From a checkpoint of a small mixture-of-experts model trained on Wikipedia: 651M tokens.
Below are experts of layer 6 (counted from 0) of a mixture-of-experts language model. Rows are named router (the router's row for the expert), gate (a neuron's input weights, with its number), up (a neuron's input weights, with its number) and show model dimensions 64-127. Each number is 500 + 50 x the weight over its row's rms, rounded and kept within 0 to 999. Numbers have three digits each.
After each expert's rows: "gets" lists some tokens that make up at least twice as much of what it gets as of all text. This comes from a sample of Wikipedia text that the model never trained on. Tokens count by the router's weight.

# expert 0
router:525497452419601437438402452480514611568424516518624469515491522470538536539568503468528467544512505481472553498484391559500489421443544439422586558517621408481560547478442449545503506480483426
gate0:607494442504533573431423460423504481458472494491528449530522560441459444513469505506503394486494507374586384485553474556612570582550500516498497487554449473555526468418434533464490541585515501
up0:501526476442494505484405514409470437396425454526527328585449590619432593570516470540540444535515525509497527513403524590581463610609590462398476452561490529522544434497522660466454540572553428
gate1:472479556473606464522546465526559515542411482501563455526479510562616428397505443399469480465445490479501530506492534532525534416405489594524463471478494509595560519533561593464430484526506424
up1:488485421430441364463475461569555457463517512483413537489601478492500545458479495566469557477413470475423459536493536406509500395548465514547477497468528531538610476516530522630525508434484476
gate2:596464527575466509584507462492460466431526466449552475595488477558489452562500448466484548454456417520523551443533510622544530401523571528549542502532509519508518466432475472409596507556526517
up2:451519554506417531470423433507525563528466520522440578460656542444484539431484573535506407530450596552566416564538490492471503583533499442512485406519518527452549520611524546486465537467415432
gets: "5", "6", "7", "4", "3", "A"

# expert 63
router:518552544515513428524455536560472574552507504483520380502544439510586484525510447527406453503529456460520515533515542506474457551556521608557466565485492453410513496490473604517532534462566440
gate0:460473524494503414518454548486556630507540596469495505463469527507476524542533548459506470514440480544465510534487483478480446467619503436574557431585494568442567495526473618416459480541436550
up0:465565525538487424524423518514588504506446489483528423479566444542460553593506491513517454509533404563439498550425540437562519521508472504476515355559454544426497468530434551465443508455399478
gate1:466540434513582510485431507536483529583568494421465504476525616517521418563530450503503541556433515559466511479576518491459534466564515549711456580417473479482514488463623564549580498549480435
up1:494567554423439575535491520415521435478570471509569514491472452488407503467522558542537499509540481521520499563445441535519468507457586470467493455548524454551506552445447483458542438470498539
gate2:573427515560533412512489468500485476502525448493535540458566575530512546635556502526461460576442545482491523538418450548519510576529584493391512501536533505522436412509512502408553482525447494
up2:505468480506619610505519497493449539482367498499451548502492458405525506491406596466484459599533488537544463463449576441474391464512584567578594402461461501521471425491543541441429502510536439
gets: "\n", "===", "==", " ===", " ==", " Total"

# expert 49
router:503451499590505468462578521541500414514545571452629538546428443567516524415529491505527524516554483556471536511471456541507577579521467477549492505513440557536579497529520503459507512508462515
gate0:468565424536501609496613529459384509531511539595422425493454493448420484532515493454418498517501482446549575506515571533496510488649468419489549558468503474522501487558512483554536546451408533
up0:460507517502451456487452517530532590439494512485550515531491504491489489589465494503477563542551533486519498460495503513521459476513436548497428518527552456491485542481447480423492445555406506
gate1:554413423461496489523483541494455491459396498544597388508476399480562401528497516498487570410498556531528556462534430490516564606421610522458491541456459513543394530526524491429497540461510506
up1:442487598507502494466497434523482550513434490450430573522530512557488475535537570491466485439567505501520565500462562490573516485548455474527493557542498449457456476440462513498514520557469416
gate2:548360458502591527521444488549554525414501466531563447477490471396549493482607544554480448455608516534472432491569422377462415531394535421547481552489434475472434520507513538481546532500466430
up2:496375510497521579533469543446552459428517474537507485496491486444479542572552610512472465423600513525400402478531538438503413465493483401501464567523418457407468450499531550517558531545480454
gets: "\n", ".", ").", "\".", ".\"", "="

# expert 35
router:425398554516542485460473512553480485443499462445420456549398518502516488415443427377530464420503513509524447539416562547411531511587461489550448462423468463494434540514472543462577492532466509
gate0:454555474511505514484450502549536634437462515433566564474477590548445547494514543509406490539456500459491443521556546542427538423577442508525495555420487559539490527411425518561503426427459521
up0:509512533511417420513510545540484455510483456553415502524437415495466459518503438627434513457524506660538477447490541454513472502434467539468536538496491432506494543531479520470493511490540506
gate1:483483551558514463493546481542519466547433503541460473456431559548595481554492440551474625491435521507450481468509549464468538452508538538460473518547464464496589509499419533560493457445555497
up1:481411478516478540543460494422471563343520480558474532452456482350531376525596471585492409617542550591441587510574488440542458436569489515428517500600554478443452598513539475542475581523504517
gate2:517557513499470526480481528470488577474487537486543537550514493550547453588395467582475522423472439469466416483482520485506530460459510535503535511581452520480491506472627530439417483469535529
up2:468533531513505483511472441494520480413543518419499624463468562464439468507414479518464598413525447438481429518453565480509540501471495460467558465508441508508534412486567508483397403531520552
gets: " |", " (", ";", " as", " an", " -"

# expert 44
router:561501531449529416497469523429520527514484426501479492507534457550377577531577488491582545522514518573492455539506513516428518410465443576468523531563463582515522468515504493588501535514536483
gate0:482486481459448508480417500376513524424541600521413501495432574461531467576522417505509505429529472475477456476499567602526442463521467438617505535475467535485560441546508443438545541485519526
up0:534521455507468501480443528525514427484530506560524562534593603379422516541514573522547522496515576519456453544515567443569487505433417549481517520515477579529571435553480507423543540428512508
gate1:474494565422532511548549533522541509541512545469550481527526447614494501503480513606482527507549348489514518452475545519485493423475477500339520575465514446498566459398433541545531511540635572
up1:498486498538503501544524486596532423529504515519496481489471552470481554520435524510472418509474512548554463462487487437542498465570533465535450536555568535538545539469543400503527599421444448
gate2:540488552570506515488506413497526494573461432506471566521521416445542551496472476532479471488516466508462513456543561464448595517432432520482530499471531500495503439454453513480533463498450525
up2:432531447465468533551516498431494554389513580477552496515474522483458505519541518454561510493438569422570513552478568519447417561530565410440501547511521503452482487530524494487467495490485497
gets: " |", ";", " —;", " October", ");", " –;"

# expert 11
router:516628644486477573432481568442508476394547491474442506585447498491538456425570532577492496390535417504450589514568498489526524567532478518512497479569558508585463505535533499540449551482625507
gate0:628448487447464436466487456483577419497658450408400509471491413515439481502524520558516567525462545496459466507522448480555520599498474554506507516611476456567533463568470506547507463452534506
up0:607502541445500509452548460490520425460562464445319521543507442577425602485476475590471620518487520580491554496538408441532571605466523476466525476646534535511525411490548549530480538425523534
gate1:485461519465496565505450539542447496436582498556549522426430483531445449444536535492499483451432486621527532486553478484426418502537483555540515470523497542493457394525515700401435569501521525
up1:476524487447513585528540582527446530400498467575534563504471459487467453480534486437476537471440478573512571602581487577443435573510491397535464515483498498480394379577550684480494565515528522
gate2:510526459517536510552512562457463475496502550471561536522436602582505491504564445530506591406496481601557535396550440562545408537527499571573465581637502478519451452595446398542490563567564512
up2:539549532461465426560556509456388519499483555434499466525459603554475470471571463515488575383514485592584538399486465517556483496564546516534474543558567416549429424555453391483474564524502553
gets: "0", "9", "N", "E", "5", "W"

# expert 18
router:476538540564522540486506526448500448471482551500515452493536395442549455588488462505553440494516508534465499522525411395436496549483446507420571448527469521526476556498464470578531471505518500
gate0:570593518561386474494499511499537514478530509515397490520454423456514494568493559502480447495489556564416557446469468480458534567394480442471513408435388450499473485451498543478518511433498451
up0:437443504457571502569555528506422509508461481599529587442565483523527442530506508499489561423468514474504459523465615469564453426489555487441445526482544529501591500533619518537486462534461460
gate1:535521451512497519452593569401506543518453494596458494557519426483440469425472581465444416417507441481434417518550445522516495582598529552559480439477467497528583575526575465514455459470488510
up1:500471485469571415529592446491536402492465521516466454431485566543492482572487546527519447502441608518549577478537512491449603398435503428526497566478464518437508472533507478505531460525453562
gate2:473553436576511636538543452504517532543487522528411526488559462484501464433461522471523539532532518549462476550524545514469546545618510389462553438532540501453535491468544458437485540516409510
up2:478578379550528624565484496489491575482517542563481460466430451542500514520496539519518562514510488459486434419499499541464517517526539426433544335607538446539514514455505452484428518514436573
gets: "1", "0", "9", "3", ")", "4"

# expert 42
router:431567548444514453485442496498487433411391508426535474579533510430570413557456505585501535473517478464460415560569565480494546425491484511483498596542482423480496525493466522511472537444536584
gate0:483454506502430494456419523476583463520547551489602518534517482580521534475541429432472540535537480496520494548562534492531455472460541495475433509527519450537423469537572557523476486443525563
up0:551508501519491495525517536527556430465534445508475569477561423505534479508531553487568491565514524503459585437532549514467431464472536482457467554454496561471479508522530475611451447509513564
gate1:425461536535478472624438441326557455489506553530513519547566566401483542484537570505442476408542484460468520463558486547417582498528479503457498546471448462413552469507477496485491488508483556
up1:515537450497580573382487562631404572518504484485472475505484480631491451508494353496573500622473490497590491481452503461536400508517469479505509475505531574662489517479475503491467494499512452
gate2:480622402503573502496588574511513500406459570545543531588484452504595445433469448466592454492399540579488528461451550463360503461478511545475525505506425550536489430539427461485501471477509440
up2:531444539497445482522474429570553533589607544505535510534526457397508561529350536548534458561505542514502563532387530515600475484461485529584559447500488496464538515494548530566509595523465498
gets: " |", "|", ";", " •", "(", "%"

# expert 10
router:462504465550453591546532470435572425428490557431448516553384532451479492518496472581420562469536471424547564455475554481457534559579477484417514457501511526485484486554549460546487504470589529
gate0:458428454530497563458602556505478505452448492530451601573534503539533507499486403463461487625510529551454490474526525489538425481478534533562415430369515498511436464470503553589456409539477449
up0:440425486546469530493496529525457520509504608512445515598539505562521534481472559469494457549475469586455561559463526490538478479468573547546442502440477568464469484526473530537396439495535529
gate1:429473423480502487512466426519512503479483522581532485523583579504492465514553504500575488455503492621433431552441506519528386440462586514550619470541565489528582434498442454494499408434467545
up1:455428492481463547531446490534506543486613453542514506536554599517522510470590508470502429546526518530469517549521549433514387497485583500583633489503603445577539490528419470450512423472461568
gate2:473447454447512524520505553454498461529455495541552529503474357502475513509502548546506456570461434443432533524482558480509531387438538391501446568485613549404619596449529550395429492559497490
up2:567477522527475507474498486555482476467496583439490458511512600578407529495453507514537639403540514456482462477426440539516397493495517509548472448483385473502390396541462455633492566475523497
gets: "0", "4", "6", "5", "3", "8"

# expert 50
router:511477511416532501494456483505537533537532481442478559520522456515538342578641473554538458555488543467457561351530560479467618437526440556440478517540509439485436501457471447535404499443486429
gate0:470392557492463585519402455476496455427486554484478567646563519481461480461502556478477550431515484489516504460449514515498498449469460480506399442572553511518530518609473529537453508419561480
up0:533536408444540419545541539473582468474468537509602482462470504423456468563436496458507578507535505499534553511509450497575486468518477517539563465504439533547461400470435511490569493468486548
gate1:508569471487446425519481416511439435454499598576472507561460450517500510571502509444421551485474551523450509459593476447545470444412459502456453512602451521438439496474484631543518490466443532
up1:554483479443405537513404499436524543610493429462552564423450645524523497477536393542478462476483549465505527559453530522395526516524428547518590460408448499585538510526447481524482566473535438
gate2:498534503510551429508454457510501493509490538524496564475630483557436519507559461521492505530556559453503488477443526494504474511379458493480436511534486518562420506512481526429471519514539553
up2:509623549523409467529554502404395465526458456543461451495469471403529494489504523457433491481544509505513562501518462518556476546508531537428471547541509359516558442444588562560491486505508481
gets: "–", "-", " A", " L", "/", " W"

# expert 53
router:471407484486521447478424550531471613564365468541462467482536529497540551415462580553500461432516593534496480526453475443450610422493525462530534514436495545516482574498467464523457561515425470
gate0:555600519483445348471447486508514502462489441501469525471578551430380508463465590597515538451482489404499490432489454546508477520523498541512555455534476500456440435498536556513564482557512498
up0:485478461511339470562562511530488431488440532522443410588487475587522520572494521486473501511458464480432473626490460568480499538482431557493498482476531486502552474522384547541617506605492482
gate1:446580429483469509502460561358572589476470467540550463459367480463479538453503584533453537462529538520492624554485518540468585484533454480538504501553511525585483455464520587465434532468472512
up1:547474502493495534478488473542517603539540480590418516525539497495569506449539408520488467460441404534579435509499511429539392588501451550485610439496462582391444579507470405533483456498510502
gate2:555476463459457516561426500524463462477468438579399465426509600497470597577489471495540395511492543466566550552536469487426505469472546491559487431395484468537547441556519437516410522452544459
up2:511421512543485519513440492456421484546511540421487546496493491470447419590469470449604583426522471535374490468508473572509489488465519479415512454511562451442496498508551440459544543517470467
gets: "\n", "==", "===", ".", " \"", "===="

# expert 48
router:454488547464471504506418463570454481402528537536501574551505585529491538505443458540542448550498478525532462647517505485449526487495540527549479524455517501538552534463526540460559433423481437
gate0:539527453476561503602470462588539507576450469469567399489464521506498495475562522491489452550457499570458535437507526464419509482493543494557526544511503510476556450411514592499430468518546492
up0:469405512517445516393478514428509477468548511526452550483528528510565491469374536571538525457526523446509493521491438521599523536495460437439465470527560487516493524602553410528572484465531518
gate1:445579500497547492536617513491464431593508514517457542511474470457386555498478575521547494555431520504633522496505543527453513534598454501546460533494379596570499444485512402478565558554523429
up1:455541500461572491477586486479512474464530432550464532502437483540376493502495537516533542425428529565595549514447548540462542579555490582498464550478426598563463506543476385516547567517521460
gate2:551429408398453477523420455522585444442582441568553489491479448495553479576451531569470427576456510526537452383492446464570502483452456468453514442510477534472465486497542521543440501491525509
up2:481558636558612493529586451452500504530447508570468469555494578476510390495506495489504493501512507468480533509545554506435480527527581565517478528392544444500488499536485456484567441566481553
gets: "-", "|", "s", "=", " \"", "'"

# expert 5
router:465422502525425468438502534628462494483448548418539492522465432559483413396485563507561459523454470513503421505427443521556510501468473544551488510475368509497539515451540500483547490590494559
gate0:466511542431536518515525511519471515534477555488416453456550541474482509536483537586544554489465497544466549548374607488405452502525549482474527414564449540490483518453551550506574415495398570
up0:491556541457507535533431518486596615504454496522459482513465510524555564482509480528534463579498431537563525487460564511550459397466550439568588430523509528480509496427392586508533496464442531
gate1:520468475488472493523543507624447510548461506563482443530506505509498515551486497526521555485528503535496488456483635575484471483492526498541491408523479464448520506536502473469460460550426481
up1:555478500497596508484473472566554439479484531478499445444494508474507459510492552471509557552505496473581427611453452488472520482539529491422445493471473513528492502517458585602514554491565528
gate2:505400499420459478509455557435482578541518552511508484453504523510550569428489487481545505444489545539532550554473500497527447512413389496552543503476505516440534468516515513564564522470528527
up2:538480600440521445511572530433548454528377461488409521455506560591515510584552516464484492559524559487531499551466481458538581489546575450462483494513445519509539453496527458442549486486473520
gets: ",", " in", " of", " to", " from", " at"